From a checkpoint of a small mixture-of-experts model trained on Wikipedia.
Training: a variant of SOAP for the experts, 512M tokens.
Below are experts of layer 4 (counted from 0) of a mixture-of-experts language model. Rows are named router (the router's row for the expert), gate (a neuron's input weights, with its number), up (a neuron's input weights, with its number), down (a neuron's output weights, with its number) and show model dimensions 280-335. Each number is 50 + 15 x the weight over its row's rms, rounded and kept within 0 to 99.
After each expert's rows: "gets" lists some tokens that make up at least twice as much of what it gets as of all text. This comes from a sample of Wikipedia text that the model never trained on. Tokens count by the router's weight.

# expert 29
router:63 74 39 56 00 52 55 34 62 37 61 37 47 51 30 49 68 31 41 36 43 44 63 46 61 37 46 29 46 47 59 31 65 46 32 51 54 45 56 49 62 56 40 37 40 45 44 53 35 41 49 36 55 29 20 49
gate0:51 50 54 43 36 73 51 50 56 74 69 42 34 24 51 65 49 31 56 73 41 37 54 20 55 46 42 14 75 57 60 30 45 35 23 32 30 51 62 54 68 55 30 22 39 58 62 44 45 70 41 48 37 56 46 45
up0:56 40 73 49 64 52 49 51 61 39 32 59 68 89 41 48 50 67 41 17 65 81 28 37 37 30 48 64 64 43 41 73 65 61 74 75 64 59 47 09 41 35 45 43 65 50 45 61 47 62 59 63 50 52 58 41
down0:51 60 49 28 48 69 48 55 42 53 50 18 55 68 50 30 58 46 35 42 48 45 51 39 60 32 48 59 45 40 47 56 51 36 62 62 59 50 71 42 41 46 56 54 48 34 46 46 67 34 37 47 36 67 39 32
gate1:70 60 38 53 51 33 32 26 44 64 54 47 49 60 33 53 70 37 45 41 37 57 83 26 62 66 35 47 74 49 66 53 67 62 54 52 54 56 33 58 48 45 48 37 49 65 85 48 86 46 31 51 61 65 52 37
up1:47 48 63 51 66 69 99 75 53 46 66 64 75 34 61 47 41 34 58 42 74 39 28 64 40 31 53 56 57 60 54 48 41 45 51 44 29 64 45 37 43 48 31 57 44 32 33 36 31 70 75 51 37 52 64 62
down1:73 22 54 77 54 53 58 34 74 63 51 31 72 71 43 72 44 48 34 37 50 43 50 54 39 54 33 43 42 38 51 50 48 48 57 28 54 57 51 20 35 64 52 47 59 56 49 57 50 58 33 40 35 63 44 70
gate2:65 57 10 65 54 31 79 49 55 39 40 58 75 53 51 52 38 69 28 60 32 54 42 77 61 28 46 30 49 36 44 60 67 68 50 68 99 61 43 49 42 52 61 64 49 34 58 43 57 30 62 24 37 63 26 60
up2:66 56 43 68 61 39 74 59 50 51 43 54 90 45 55 48 21 61 47 52 55 55 34 71 42 51 40 33 57 39 56 67 52 90 49 53 93 59 51 45 57 48 55 54 56 24 62 44 65 26 64 30 40 56 48 56
down2:20 70 53 66 53 57 59 42 45 56 32 45 62 38 43 70 25 57 34 55 42 33 28 77 56 68 59 35 28 41 33 40 75 42 50 66 50 29 51 78 43 52 58 53 44 55 67 71 42 53 53 40 65 19 50 50
gate3:63 45 53 70 25 71 71 51 47 16 69 32 71 40 40 67 49 14 46 25 46 36 64 71 57 50 54 32 62 64 47 53 29 61 48 41 46 68 37 37 47 25 40 37 58 35 63 48 49 58 29 56 53 55 61 41
up3:41 69 36 49 20 42 48 58 53 43 51 59 59 64 52 67 70 53 45 41 51 97 31 50 48 49 38 59 31 25 62 33 46 27 36 57 49 65 28 58 74 47 41 75 39 59 52 44 76 51 33 51 30 61 42 44
down3:48 60 37 71 58 55 16 49 30 58 64 69 59 74 40 55 45 30 47 37 60 58 36 45 61 39 41 35 59 52 50 41 36 41 61 23 36 73 27 48 56 78 74 63 34 69 55 54 24 27 50 71 37 33 46 47
gate4:73 57 61 36 17 58 62 49 31 48 37 52 39 33 66 58 52 57 54 29 34 48 62 60 46 53 32 36 49 40 57 37 23 53 62 56 60 33 50 32 51 27 39 69 29 58 37 58 56 45 61 55 50 37 46 50
up4:57 50 56 52 38 68 40 27 60 61 30 73 37 41 49 83 78 59 66 35 62 36 64 48 53 69 62 25 69 47 41 60 52 63 51 51 23 56 62 72 63 47 55 58 18 72 42 85 83 77 54 65 45 60 18 52
down4:31 33 44 37 51 41 49 60 65 49 23 45 37 17 41 41 53 21 41 17 45 54 61 53 20 62 63 67 60 32 33 58 37 64 31 59 81 38 38 65 62 71 40 62 50 08 42 55 49 69 63 63 64 46 50 44
gate5:44 63 34 64 59 53 52 63 34 32 53 24 76 63 53 52 35 29 67 46 42 45 39 73 46 52 50 47 61 36 61 48 33 61 56 61 64 50 68 58 44 73 57 37 71 43 42 58 24 27 49 36 53 53 83 44
up5:90 39 73 61 56 47 70 38 34 35 38 48 38 48 20 87 29 46 32 39 95 52 49 50 37 49 38 83 66 39 50 38 58 60 32 28 57 52 54 42 57 68 55 82 43 78 51 35 36 58 59 46 42 52 45 45
down5:42 55 35 55 53 40 46 54 52 67 28 54 69 34 51 37 57 45 53 41 73 28 27 45 71 59 41 11 43 55 38 54 26 36 24 50 50 57 39 38 72 70 33 46 53 42 37 53 75 59 49 31 29 59 49 70
gets: " ", "20", "19", "18", "0", "."

# expert 3
router:16 66 23 57 63 47 42 59 29 39 50 40 38 57 59 29 39 45 33 68 35 37 24 73 47 52 41 39 61 52 68 45 54 52 23 48 30 49 64 64 62 66 64 43 42 44 37 44 65 66 53 40 75 52 55 47
gate0:34 48 43 42 44 55 90 63 60 55 62 85 37 76 27 43 42 29 54 65 60 73 38 57 20 36 52 59 45 51 44 74 38 60 61 45 56 73 42 49 49 38 36 68 58 38 53 43 35 46 37 78 45 73 61 46
up0:63 51 58 63 51 84 38 47 55 51 43 67 47 48 64 65 44 61 62 50 19 37 40 36 67 51 58 76 31 88 43 33 65 44 22 64 60 69 69 70 54 78 09 40 64 57 37 33 60 45 45 61 42 25 30 14
down0:50 46 72 50 56 55 65 37 23 49 00 46 44 41 54 27 35 53 53 52 19 57 24 42 73 47 41 59 35 52 38 21 49 58 18 77 55 60 67 57 46 42 50 62 33 50 47 10 66 19 10 25 26 79 38 49
gate1:51 52 55 70 46 48 57 34 80 31 57 26 57 86 34 36 43 50 72 00 55 69 55 62 51 37 63 45 54 48 80 58 52 42 30 54 57 38 45 16 48 46 78 64 35 58 35 65 74 35 33 45 49 52 38 43
up1:64 27 53 72 41 62 33 43 13 22 63 65 66 39 48 56 76 42 31 33 32 41 62 38 24 57 54 30 54 58 42 52 38 36 33 33 48 39 30 46 35 39 37 62 27 70 58 49 40 39 71 52 51 53 55 20
down1:42 68 55 52 51 37 56 74 25 30 31 55 65 56 36 38 46 48 34 80 42 56 61 48 66 45 61 67 61 39 77 69 64 58 41 49 52 69 43 63 42 56 24 56 71 41 63 31 36 50 41 62 54 55 70 54
gate2:65 49 42 20 47 38 41 93 55 52 51 16 40 41 69 47 62 75 66 40 35 62 35 36 49 59 67 32 48 58 79 86 55 64 71 53 35 34 48 30 49 70 03 44 37 71 54 25 80 26 47 61 72 47 38 44
up2:49 66 57 52 24 46 65 37 25 46 46 38 58 62 58 55 49 57 51 74 52 34 43 54 18 48 47 25 65 42 64 44 42 17 58 53 51 38 43 62 57 50 44 42 39 36 30 91 50 44 28 78 54 46 50 47
down2:52 25 83 16 35 57 58 57 52 37 66 47 77 35 37 52 36 57 28 41 42 38 37 44 68 20 53 58 26 63 27 68 39 36 50 47 50 49 47 97 41 60 57 38 44 27 60 70 41 44 67 79 32 51 58 54
gate3:74 52 23 35 38 44 64 40 60 44 47 33 58 79 41 39 57 59 36 68 70 70 41 41 49 65 33 08 51 56 74 24 63 39 68 80 53 58 56 79 51 73 33 62 47 40 16 49 38 17 42 26 48 33 68 26
up3:33 67 53 55 46 49 29 66 45 57 57 65 57 32 62 45 53 55 70 56 15 29 62 50 36 47 83 75 48 47 42 60 47 60 57 55 45 32 54 51 77 19 53 39 57 42 69 69 54 81 56 61 60 44 47 73
down3:65 27 76 37 50 64 62 50 52 58 75 41 52 24 75 39 59 35 48 48 48 87 63 46 48 44 36 43 57 44 04 56 56 86 59 50 37 52 62 51 28 44 40 62 72 69 61 47 47 48 54 31 50 51 45 52
gate4:36 31 53 85 46 29 20 18 51 60 60 32 78 55 58 16 55 35 55 40 38 40 42 41 32 59 54 38 20 45 49 65 73 56 63 41 36 42 48 47 43 61 18 71 55 45 47 42 49 56 33 34 23 62 47 23
up4:37 46 51 84 45 60 13 45 44 40 04 43 58 24 46 36 67 56 60 50 80 41 57 44 62 69 39 43 55 16 46 55 53 34 64 68 39 61 32 64 53 42 55 46 67 48 67 35 38 25 63 51 45 69 62 47
down4:47 39 64 40 56 63 86 43 71 59 54 54 52 67 28 45 59 43 05 42 36 57 32 53 42 55 70 43 46 47 54 40 67 50 40 49 62 37 28 62 46 37 68 68 51 35 59 52 40 18 59 36 19 59 32 61
gate5:59 56 20 28 58 49 43 67 34 26 43 45 37 48 50 57 47 53 51 46 62 63 54 44 56 61 47 57 70 35 72 49 54 58 63 55 26 40 53 47 38 56 42 44 44 73 32 60 83 70 65 72 50 48 23 46
up5:46 66 78 38 52 44 46 37 42 78 63 56 71 36 46 53 73 36 52 47 57 43 39 46 70 65 56 54 24 31 31 46 58 38 53 42 56 42 42 53 35 29 50 53 21 32 55 36 30 62 50 36 45 50 56 37
down5:80 54 41 56 49 39 60 58 68 60 62 55 62 48 62 50 72 38 60 36 48 35 54 57 46 34 46 48 56 48 37 53 33 53 33 16 40 48 23 27 33 43 56 38 70 47 53 73 58 30 46 41 57 75 43 64
gets: "\n", " |\n", "o", "i", ")\n", "an"

# expert 26
router:67 38 49 43 38 37 20 52 29 79 60 21 62 58 40 84 54 28 49 32 66 39 42 43 55 42 70 61 46 49 87 35 47 68 39 59 48 71 46 32 47 49 60 68 34 40 52 35 59 74 37 35 34 68 28 53
gate0:66 62 58 56 64 49 39 45 50 39 41 39 44 35 89 46 60 46 44 47 51 55 34 54 56 62 55 52 23 55 61 50 42 63 47 38 52 43 45 55 69 36 41 44 28 33 40 42 27 30 44 36 41 58 81 51
up0:51 58 68 70 67 64 50 45 57 38 57 56 58 52 77 66 75 44 33 52 26 67 44 45 48 45 47 59 41 60 60 60 44 60 52 43 42 49 51 57 66 37 49 53 48 42 38 54 45 44 23 57 47 30 63 61
down0:47 47 77 47 29 66 65 37 32 41 66 53 24 56 52 57 91 64 37 47 37 87 49 44 42 50 50 51 55 37 99 40 64 36 42 72 50 49 62 49 28 37 61 78 27 31 45 62 39 26 57 53 64 56 60 35
gate1:58 33 38 42 67 60 53 59 65 54 45 80 62 54 26 27 63 32 39 64 44 42 66 61 55 65 53 60 49 74 27 44 63 56 46 62 67 37 41 41 54 38 50 38 54 37 39 76 45 54 49 50 45 67 62 41
up1:48 34 34 60 61 51 61 62 75 45 55 74 45 68 29 23 65 31 33 57 68 40 68 59 49 52 45 50 43 86 31 50 64 80 42 56 50 41 62 37 64 54 58 48 51 36 43 74 37 61 57 48 19 61 75 38
down1:69 57 59 76 41 72 49 62 61 58 61 43 53 50 33 67 32 52 36 48 53 28 46 86 77 54 42 52 20 41 21 50 21 49 61 51 53 58 42 30 64 69 58 59 69 21 42 57 52 57 51 51 55 43 55 58
gate2:70 05 63 20 14 54 72 40 46 54 63 58 50 27 62 36 45 24 23 52 77 28 53 46 73 39 48 56 41 62 73 38 40 48 53 48 69 76 39 42 32 35 63 28 39 39 60 56 32 39 59 36 91 53 43 27
up2:32 37 53 55 49 38 42 47 30 33 20 49 71 51 49 61 43 48 36 27 45 58 42 20 55 53 46 28 45 67 61 38 62 53 67 43 42 47 55 61 54 69 50 53 47 52 51 40 61 55 70 27 92 46 74 61
down2:59 87 59 26 52 33 42 53 73 51 34 31 65 51 56 65 51 45 50 40 31 67 46 59 33 79 27 55 52 45 64 42 52 56 50 57 52 38 43 51 47 55 36 14 48 71 36 59 42 31 51 28 78 32 85 64
gate3:44 51 55 56 33 59 62 70 36 37 67 46 35 63 43 43 54 40 41 43 42 60 45 38 70 80 53 36 68 31 19 68 67 60 63 66 75 39 44 36 46 47 26 56 40 56 51 15 21 27 63 39 64 44 77 39
up3:53 72 45 57 67 54 71 54 31 50 45 17 38 46 52 35 43 46 49 41 53 31 60 29 30 31 70 63 65 48 87 33 34 57 58 81 40 67 74 39 40 31 46 80 22 49 41 43 57 55 40 38 56 56 40 68
down3:71 52 33 50 46 77 54 54 65 36 69 67 44 32 49 27 65 63 59 60 55 40 37 50 45 23 57 45 53 84 68 46 51 18 52 36 44 54 48 34 51 54 65 52 61 46 41 50 56 50 60 50 42 47 49 11
gate4:47 54 53 75 44 41 68 60 26 53 51 52 53 75 42 69 25 52 58 55 72 57 45 38 49 85 52 59 48 43 35 40 68 53 30 25 51 51 49 47 52 25 42 45 43 46 45 59 42 68 38 32 34 71 56 18
up4:36 35 47 53 46 75 48 65 47 58 53 60 12 39 69 53 67 98 49 57 44 53 25 32 64 31 44 32 66 53 54 80 25 53 72 38 42 60 37 34 70 64 62 22 57 50 73 48 23 43 52 42 60 70 36 78
down4:59 39 42 44 45 14 67 25 20 65 34 72 39 57 36 72 43 51 56 48 22 48 36 66 55 55 40 62 06 59 22 57 37 61 48 61 73 66 83 57 59 58 71 45 33 59 70 55 64 56 75 59 37 06 72 47
gate5:61 55 39 48 74 52 58 38 52 43 46 40 63 61 51 38 38 45 56 26 48 40 39 44 69 59 64 75 27 59 58 45 18 07 50 59 36 57 56 53 39 67 40 70 32 69 40 58 63 61 52 65 54 63 15 33
up5:42 46 39 70 54 71 46 56 28 46 49 47 37 49 55 44 77 39 45 40 29 63 26 45 28 53 63 53 82 56 62 20 50 70 57 58 81 79 50 57 54 61 41 52 52 56 33 31 40 58 57 59 37 66 43 60
down5:58 33 50 56 61 53 42 59 35 59 52 80 56 74 54 50 52 77 66 16 21 55 55 54 44 18 20 18 73 46 58 67 61 42 49 67 21 57 43 80 53 50 36 30 35 49 57 76 68 50 53 46 29 58 45 32
gets: " the", "'s", "th", " American", " National", "–"

# expert 22
router:50 50 62 58 64 58 35 47 51 44 45 71 70 50 30 32 41 44 54 59 39 32 45 74 59 53 55 41 29 79 75 53 43 45 37 78 56 59 72 63 52 46 27 36 32 47 54 57 35 53 51 39 86 32 22 55
gate0:50 57 65 57 41 55 47 43 44 65 45 53 53 73 76 69 71 52 66 39 50 36 63 51 07 81 55 36 49 44 70 60 45 56 50 70 19 37 50 48 46 80 49 35 55 43 62 54 61 76 49 51 36 61 76 68
up0:25 36 55 44 44 77 52 34 68 70 52 50 55 41 46 38 42 36 51 69 59 52 61 42 97 54 40 68 46 33 40 15 49 26 22 27 71 29 65 53 65 22 50 60 49 56 39 51 38 46 68 56 37 51 18 49
down0:21 28 34 48 59 30 40 57 53 57 71 58 51 47 82 60 73 43 79 36 64 51 62 48 60 81 55 61 53 32 25 56 32 54 65 36 58 84 50 70 52 39 77 58 74 50 33 47 60 38 50 81 22 61 56 22
gate1:32 67 58 40 58 83 34 56 64 63 74 42 32 57 52 68 75 32 32 33 47 56 25 36 56 26 82 33 22 35 61 16 71 27 60 51 64 33 57 60 38 68 51 57 87 65 39 44 63 40 51 56 44 41 72 51
up1:68 39 47 45 50 16 66 39 47 40 34 62 55 43 79 61 13 47 69 48 65 38 75 63 26 93 39 66 79 79 41 59 33 65 67 26 31 68 51 29 53 22 21 56 27 51 61 44 52 63 62 46 43 46 22 47
down1:41 71 63 70 46 69 64 67 48 45 30 25 24 33 39 49 35 25 50 42 48 58 40 60 46 28 22 30 36 44 56 50 68 37 56 68 35 64 34 47 25 48 37 45 45 68 63 51 22 45 56 42 30 59 66 62
gate2:63 57 52 56 66 58 54 37 50 69 44 54 81 89 49 34 40 75 42 70 47 52 64 62 28 53 47 46 69 41 41 45 53 38 45 64 51 49 46 44 76 41 64 43 45 52 27 24 59 28 39 50 14 14 53 27
up2:32 48 50 65 56 85 34 34 51 46 73 72 49 85 17 45 40 33 65 47 41 73 62 36 60 33 35 65 36 82 53 44 64 59 24 62 38 48 54 52 41 57 54 41 38 54 64 56 55 49 19 30 28 33 54 19
down2:55 39 40 27 49 59 69 50 69 08 59 73 76 51 76 42 63 47 41 29 49 40 58 45 63 59 55 44 63 61 29 60 61 34 29 58 56 36 39 39 42 40 39 44 79 40 28 36 37 45 33 33 36 47 43 63
gate3:62 39 71 57 56 29 38 43 57 56 57 29 56 47 66 31 53 56 51 66 24 42 33 59 45 55 65 48 56 62 40 66 43 63 45 64 53 43 24 25 23 44 34 58 38 46 52 72 44 31 49 36 60 71 54 40
up3:54 51 60 27 64 24 63 57 55 59 39 39 58 35 60 44 69 61 22 47 38 69 48 69 31 44 78 54 45 84 33 44 41 43 49 85 66 61 28 82 65 70 32 38 29 31 69 42 56 53 72 63 56 16 49 54
down3:62 54 61 51 34 66 46 41 63 75 35 48 56 50 36 15 41 40 42 56 43 58 49 51 68 37 40 47 54 55 71 55 62 53 54 55 42 69 56 50 32 74 49 35 47 36 47 35 45 32 56 55 67 35 35 26
gate4:17 24 44 83 50 54 34 33 72 33 50 48 46 45 63 33 54 71 32 31 37 40 50 66 45 68 44 52 66 45 33 51 43 92 60 56 56 65 76 19 61 54 64 39 56 45 45 72 83 49 48 58 46 67 41 49
up4:44 56 67 27 44 73 46 67 44 59 57 54 49 55 40 76 25 26 59 50 58 28 70 37 56 44 60 72 48 43 59 43 57 33 39 53 58 48 51 62 69 52 58 50 36 45 53 25 44 47 50 47 51 11 65 49
down4:54 63 48 58 20 43 47 46 39 60 57 10 42 59 39 20 46 40 73 47 45 34 55 30 56 37 51 49 54 69 65 43 39 26 56 47 88 67 51 57 44 21 41 55 51 37 52 54 73 66 83 52 60 58 51 62
gate5:59 61 45 56 51 51 88 71 99 31 44 30 28 45 70 33 68 75 42 71 56 46 50 55 32 50 54 56 50 61 58 42 48 42 30 38 56 57 17 46 52 53 54 34 63 41 59 43 47 56 73 48 52 68 53 33
up5:68 52 33 69 47 53 65 57 50 36 47 51 44 38 63 58 49 79 35 81 34 20 70 59 59 62 48 48 53 63 41 60 50 64 53 48 44 47 59 61 60 30 40 27 52 65 70 52 27 52 48 05 50 52 44 50
down5:45 35 42 34 88 48 38 57 18 23 52 22 22 54 57 37 40 44 67 60 57 29 28 56 48 22 44 78 28 37 42 34 55 36 36 61 66 56 31 56 19 48 20 38 57 52 72 51 47 31 59 25 52 20 43 61
gets: " ", "–", "19", "20", "18", "°"

# expert 28
router:64 45 44 64 57 71 87 47 62 35 73 46 45 52 40 37 49 69 60 60 70 55 11 55 45 61 58 38 29 68 22 69 50 54 56 81 41 46 62 70 36 44 62 48 69 58 72 63 75 63 55 58 42 52 43 46
gate0:40 63 50 30 50 68 58 33 86 57 36 54 43 38 45 48 11 77 11 35 60 61 79 71 48 33 76 37 74 50 42 70 27 53 33 72 90 53 39 53 59 79 38 66 34 50 41 59 66 65 37 49 48 53 61 49
up0:37 58 48 55 43 48 61 53 38 31 19 54 53 47 40 68 46 63 44 57 48 57 27 35 49 57 48 76 76 29 45 41 23 68 52 32 59 72 30 35 67 59 45 40 67 43 59 56 72 60 47 47 20 53 44 50
down0:22 37 68 26 54 32 39 35 29 45 55 36 30 42 52 75 64 55 37 66 76 25 24 48 52 74 64 33 49 54 47 68 49 55 76 48 55 72 68 50 46 50 62 72 56 54 62 34 35 64 19 58 40 65 58 34
gate1:35 21 58 72 49 52 55 23 19 56 58 55 53 57 54 44 58 29 57 59 33 36 50 69 83 71 37 53 32 39 73 50 63 38 66 80 59 59 47 61 33 56 54 57 70 51 50 51 28 64 31 59 67 41 60 70
up1:58 54 30 80 54 43 70 15 63 51 54 56 44 80 22 46 41 37 69 63 65 49 51 75 42 49 49 60 50 48 70 29 71 65 61 63 69 72 51 30 62 65 67 53 66 40 39 48 33 55 66 35 55 78 69 72
down1:45 38 58 57 46 58 74 42 46 56 55 44 56 47 68 30 50 55 61 57 32 80 45 53 34 29 47 63 48 44 40 72 57 36 48 67 56 53 53 69 52 49 50 63 44 40 77 26 41 60 27 50 43 69 51 39
gate2:43 76 49 56 53 41 69 84 47 43 33 46 48 82 36 45 36 33 40 42 46 36 71 56 41 53 40 50 40 47 56 72 48 38 16 44 42 31 47 36 56 40 73 47 46 43 30 64 07 48 67 31 67 73 58 37
up2:51 62 40 51 53 32 65 42 25 63 57 25 51 51 43 37 38 60 40 48 59 44 74 53 26 24 63 72 38 70 47 54 33 58 59 70 58 29 55 90 33 59 66 34 65 52 19 34 52 81 72 59 42 36 23 34
down2:44 77 65 51 48 45 67 34 53 42 46 38 34 16 48 62 49 59 45 28 61 43 44 43 43 46 44 47 29 37 50 39 74 37 49 69 50 70 29 53 74 45 75 54 43 60 50 48 37 40 78 48 46 44 42 42
gate3:46 63 49 73 27 48 52 70 48 65 30 44 61 41 61 52 26 67 79 26 49 45 49 58 64 45 47 47 81 48 47 66 34 25 46 56 47 41 58 55 59 16 60 29 64 51 48 42 72 37 52 54 35 57 41 48
up3:53 61 32 41 48 52 62 51 60 34 44 70 34 54 39 70 43 41 71 33 31 62 50 36 45 52 50 52 66 62 32 71 46 20 32 56 58 46 70 26 54 32 64 38 58 40 53 40 63 42 42 55 23 65 52 37
down3:51 44 51 22 48 47 67 26 76 53 67 52 74 38 29 61 44 44 97 56 54 28 42 54 14 49 47 42 35 46 47 33 49 52 40 78 43 32 51 69 18 69 49 55 50 72 54 70 41 29 42 52 78 55 66 60
gate4:61 76 57 42 44 67 47 58 37 24 39 58 61 77 42 42 47 62 54 80 58 42 37 21 65 72 53 67 62 76 27 73 49 37 38 54 32 23 58 70 48 70 59 51 48 53 45 75 51 60 41 30 53 40 49 48
up4:54 85 28 63 54 82 69 43 36 37 53 45 67 71 22 61 59 69 40 75 56 66 32 16 42 56 78 71 58 48 45 58 29 36 50 44 19 28 71 63 21 75 48 48 49 61 29 73 41 45 66 51 73 80 54 15
down4:56 54 14 77 48 48 43 34 32 40 60 55 63 58 51 39 36 30 55 48 66 59 44 62 74 72 16 60 50 37 57 65 51 57 72 42 45 49 42 44 69 54 47 35 56 54 55 72 84 60 28 45 51 45 43 39
gate5:69 66 49 39 34 74 48 51 60 56 34 79 55 38 52 64 45 67 52 53 61 63 27 41 37 51 78 49 51 53 32 31 74 42 45 53 45 38 89 24 54 70 46 27 55 56 60 38 32 58 34 50 57 90 57 68
up5:61 56 46 64 46 59 81 34 83 62 63 46 42 40 40 74 24 64 34 36 32 62 50 29 64 66 58 49 41 47 54 47 37 58 47 62 66 65 66 34 43 24 40 48 21 37 48 67 55 68 68 34 35 50 60 50
down5:70 49 46 41 47 77 63 38 44 54 41 45 67 29 33 60 46 56 61 52 62 38 65 61 45 48 42 27 50 30 32 59 49 23 57 62 68 42 51 61 68 68 45 88 23 49 54 46 44 41 41 50 47 37 48 49
gets: ",", ")", "\"", "),", "a", "i"

# expert 15
router:48 56 40 66 44 29 55 59 61 62 52 35 45 50 60 40 58 63 42 18 39 88 53 41 75 50 56 54 79 54 74 54 68 36 49 65 38 35 46 57 63 35 34 58 48 57 57 46 35 41 69 44 51 57 45 81
gate0:53 58 18 55 61 55 61 68 63 76 51 46 45 38 53 50 15 60 35 20 37 33 36 28 46 29 40 43 70 54 81 56 42 44 31 62 51 59 33 50 43 63 42 48 41 66 62 45 39 53 76 40 48 66 70 44
up0:54 82 60 63 36 56 28 58 14 55 75 49 59 46 66 73 82 47 51 69 40 59 41 41 56 74 62 70 55 54 36 38 71 53 59 52 35 49 66 49 49 41 37 65 52 48 58 54 53 38 27 80 34 36 49 51
down0:73 62 62 68 46 42 49 40 38 43 57 34 48 85 61 50 40 76 75 56 56 51 23 57 19 54 59 42 35 46 53 40 36 33 54 53 62 77 57 80 36 50 62 59 39 48 74 72 44 43 43 53 52 42 62 37
gate1:15 65 83 26 17 61 68 67 47 44 14 55 22 36 54 55 38 57 44 20 44 35 41 45 72 35 38 58 33 23 46 46 56 52 45 56 41 42 30 47 72 50 59 44 40 47 33 67 52 49 59 48 73 50 50 27
up1:34 54 39 44 54 55 45 35 71 27 37 75 40 37 52 58 28 39 56 28 41 68 35 77 42 08 75 33 70 64 41 51 45 33 44 65 45 59 37 28 57 46 48 48 41 31 29 66 66 52 81 53 62 67 49 37
down1:40 63 62 41 48 43 50 76 50 43 52 69 52 74 55 56 68 39 55 59 34 39 64 73 23 33 35 51 49 33 62 48 36 53 43 53 63 55 50 33 58 34 75 58 42 39 84 76 37 39 74 30 24 29 57 56
gate2:55 73 75 63 28 43 51 70 24 43 85 44 87 23 48 61 57 44 41 26 26 40 43 71 45 57 68 50 72 40 21 42 61 80 35 30 62 32 55 55 61 43 37 63 38 44 46 69 28 46 43 65 70 46 65 38
up2:54 31 36 49 36 61 59 48 41 47 12 57 78 34 53 77 48 36 33 36 56 70 57 25 50 38 37 44 55 07 52 33 54 11 56 70 68 49 44 66 42 54 54 46 38 53 74 27 67 32 41 70 55 62 60 49
down2:53 36 55 58 35 24 53 48 22 76 63 44 53 44 55 36 54 47 22 60 54 54 87 48 68 36 60 38 51 34 51 61 55 48 61 35 54 58 49 39 43 71 59 48 51 50 31 43 56 44 55 54 58 48 56 51
gate3:51 68 51 61 21 52 28 36 51 49 67 38 28 56 50 71 54 90 66 54 29 50 49 33 32 45 45 65 40 48 27 46 43 52 50 57 35 32 72 60 60 45 60 15 35 53 45 10 62 51 55 38 40 49 42 46
up3:78 42 45 55 51 69 61 51 32 60 42 71 66 29 38 62 58 65 53 64 30 72 72 55 35 47 45 39 54 58 56 69 62 32 63 44 30 58 51 49 71 66 68 28 42 58 52 40 68 39 31 49 65 59 29 44
down3:79 60 67 55 53 51 63 50 58 61 37 68 48 37 44 27 50 45 39 37 68 71 69 47 57 66 58 28 71 61 26 53 56 52 57 31 48 79 34 24 82 44 48 55 48 48 60 66 51 42 39 43 57 56 54 38
gate4:61 54 31 43 59 33 51 47 77 56 35 19 62 64 58 39 35 45 45 38 50 57 54 48 39 34 31 49 88 44 71 56 37 55 48 46 45 39 43 58 47 58 35 68 60 53 60 39 40 21 50 44 38 36 46 67
up4:64 72 49 60 19 59 77 40 30 72 48 17 44 51 60 52 43 36 56 56 48 79 56 46 63 34 29 29 58 16 71 68 44 55 57 69 52 40 53 58 67 26 55 32 55 63 75 37 66 34 72 46 56 30 65 57
down4:44 49 36 36 48 54 47 77 58 49 23 65 59 45 23 67 59 28 62 98 63 41 59 43 45 68 34 63 48 47 23 33 43 38 46 52 41 37 42 67 58 80 58 66 16 23 17 51 44 74 55 41 39 43 23 07
gate5:22 75 41 41 56 42 51 19 61 26 57 71 19 46 58 61 22 33 34 35 35 61 41 41 52 32 39 36 50 57 66 56 68 69 46 51 54 71 45 56 44 68 45 62 33 48 43 36 56 37 32 43 40 50 83 52
up5:61 54 65 46 62 49 33 59 58 50 60 64 44 59 52 58 22 49 60 63 62 21 51 63 32 59 39 73 48 19 47 47 61 35 63 56 61 23 66 30 34 83 53 41 59 66 34 35 24 65 11 65 72 53 45 55
down5:60 50 45 23 47 49 49 63 61 49 49 72 42 53 46 61 44 52 37 32 55 37 64 37 47 47 55 49 34 22 54 60 86 37 70 79 31 30 40 27 65 61 23 65 24 62 21 49 48 52 25 69 69 51 31 67
gets: " a", " the", " The", "The", " his", " he"